Weights of a small mixture-of-experts language model, trained from scratch on English Wikipedia: 11 layers.
Below are experts of layer 8 (counted from 0) of a mixture-of-experts language model. Rows are named gate (a neuron's input weights, with its number), up (a neuron's input weights, with its number), down (a neuron's output weights, with its number) and show model dimensions 0-127. Each number is 200 + 20 x the weight over its row's rms, rounded and kept within 0 to 999.
Before each expert's rows: "comes before" lists some tokens at least twice as common just after its tokens as in all text; "gets" lists some tokens that make up at least twice as much of what it gets as of all text. This comes from a sample of Wikipedia text that the model never trained on. Tokens count by the router's weight.

# expert 8
comes before: " |", ".", "–", ",", ";", " |\n"
gets: "1", "2", "3", "0", "4", "6"
gate0,179,180,191,212,220,201,208,208,210,223,185,230,205,184,211,193,189,189,184,203,219,213,212,189,191,197,212,173,232,185,209,194,223,198,189,192,152,213,198,220,206,196,195,205,242,215,169,222,187,179,235,219,251,221,221,215,205,205,170,173,205,208,171,247,217,190,200,175,184,145,171,195,183,196,193,158,201,193,203,228,219,192,192,178,218,216,174,229,206,193,203,204,188,207,188,210,206,204,147,168,207,183,217,196,192,214,212,219,203,236,181,187,223,208,197,215,186,193,223,203,193,192,189,138,171,198,194,176
up0,240,201,171,199,210,193,223,206,221,200,197,199,204,206,188,180,189,223,182,183,191,186,218,188,161,185,202,174,211,216,217,183,213,203,200,192,152,177,180,202,191,197,222,183,223,205,223,209,241,193,192,221,173,195,200,194,181,215,201,180,203,234,181,212,213,216,225,225,199,191,219,184,204,196,217,185,208,254,192,222,203,166,205,163,211,189,199,215,237,201,229,197,208,142,147,166,238,206,208,217,183,202,202,193,223,174,230,231,199,195,201,208,224,171,195,186,180,185,197,181,198,170,192,202,157,217,207,182
down0,222,195,182,217,189,253,202,226,193,199,208,186,186,191,238,179,219,202,191,207,224,190,208,198,186,220,209,168,194,221,208,167,180,212,181,181,186,156,244,207,197,182,207,173,204,193,185,228,207,209,160,182,224,213,180,243,172,207,202,172,218,183,212,166,232,187,192,194,217,201,170,167,194,189,217,212,196,195,192,243,217,176,174,191,189,214,203,187,189,231,220,203,234,215,212,195,239,212,202,194,233,220,214,170,185,213,206,177,178,213,192,196,210,239,194,210,175,214,236,199,234,207,193,190,195,226,207,208

# expert 30
comes before: " |", ".", "9", "6", "8", "%"
gets: "0", ".", "9", "8", "2", "1"
gate0,173,179,204,217,177,167,248,193,204,192,215,202,204,211,198,199,153,189,196,215,188,222,178,220,231,169,236,199,194,189,264,197,205,189,226,213,218,202,233,210,162,176,199,221,177,206,240,243,227,235,194,226,196,200,191,164,211,217,170,199,207,197,191,186,202,216,185,231,177,223,217,208,217,180,219,216,201,188,200,174,228,178,209,211,204,210,179,205,193,203,213,223,216,196,186,201,186,186,214,177,200,215,225,165,194,221,230,190,190,198,171,175,203,167,200,186,193,182,199,184,195,218,175,188,198,174,203,169
up0,232,216,171,181,237,222,191,175,216,188,208,227,178,207,208,225,219,205,241,223,210,199,202,195,221,226,230,229,199,193,214,194,180,194,194,171,199,199,207,165,213,197,196,208,214,208,181,164,201,221,197,185,214,181,199,201,172,210,200,212,200,233,213,194,181,216,191,183,207,232,190,160,199,206,171,215,234,222,169,229,225,233,186,218,177,166,236,221,170,201,217,181,194,201,203,203,215,244,189,195,194,186,157,199,219,196,171,179,169,203,207,216,198,260,194,202,227,211,202,225,224,211,204,181,202,195,206,184
down0,187,226,162,199,204,190,169,176,217,195,213,168,198,191,233,224,216,194,181,216,235,191,214,182,215,229,204,181,187,222,220,188,208,167,241,223,191,178,199,224,216,204,200,191,212,210,189,196,189,174,183,162,177,213,182,225,185,203,204,228,209,211,217,175,216,200,191,177,190,235,186,216,224,205,249,181,195,214,178,214,179,172,177,200,180,189,228,219,189,189,201,200,191,161,221,171,193,163,187,202,207,227,221,201,190,209,210,204,184,178,192,203,152,168,219,180,201,220,183,178,171,190,173,195,214,228,227,166

# expert 20
comes before: ",", "–", "\n", ")\n", ")", "."
gets: " w", "5", "6", "0", "3", " W"
gate0,224,233,189,192,182,205,144,205,182,196,198,199,222,213,186,201,170,198,202,211,232,195,209,223,204,211,207,237,189,193,198,225,185,237,207,201,214,197,214,184,214,199,237,172,224,187,242,201,182,208,213,199,192,186,205,201,206,181,241,200,196,189,231,217,222,182,220,209,186,134,193,208,184,208,178,220,197,189,179,220,258,207,205,201,189,176,196,173,192,200,226,196,222,197,173,201,213,201,196,183,205,176,200,176,192,203,208,177,219,178,203,208,187,179,167,191,219,171,225,199,250,246,192,208,192,173,222,184
up0,211,187,193,207,206,229,225,243,220,210,170,214,217,230,210,194,213,204,233,187,191,186,206,187,199,211,197,203,193,208,225,186,195,149,211,188,218,182,247,210,214,175,185,191,148,211,226,217,190,172,199,192,221,191,163,207,204,192,172,191,186,194,198,197,197,206,215,229,247,226,170,197,209,177,218,178,174,197,197,198,170,216,220,206,197,191,194,235,208,247,204,182,205,201,176,161,180,229,215,230,206,196,212,226,244,199,205,218,164,219,191,195,192,214,193,210,191,204,194,161,200,172,178,180,197,201,205,231
down0,236,193,211,208,156,245,203,208,170,182,221,211,237,208,188,197,163,184,240,205,182,174,175,202,184,190,220,233,204,219,218,196,197,163,187,201,180,192,168,207,146,205,163,184,199,224,195,191,202,196,220,206,230,171,166,201,180,191,208,198,190,213,225,209,197,189,242,192,175,201,196,193,182,231,209,220,202,194,197,200,179,206,218,187,224,170,181,240,210,176,194,199,169,194,216,199,197,189,207,208,185,225,216,220,176,206,192,215,177,206,206,196,175,207,189,169,186,197,182,180,165,155,224,188,183,193,194,177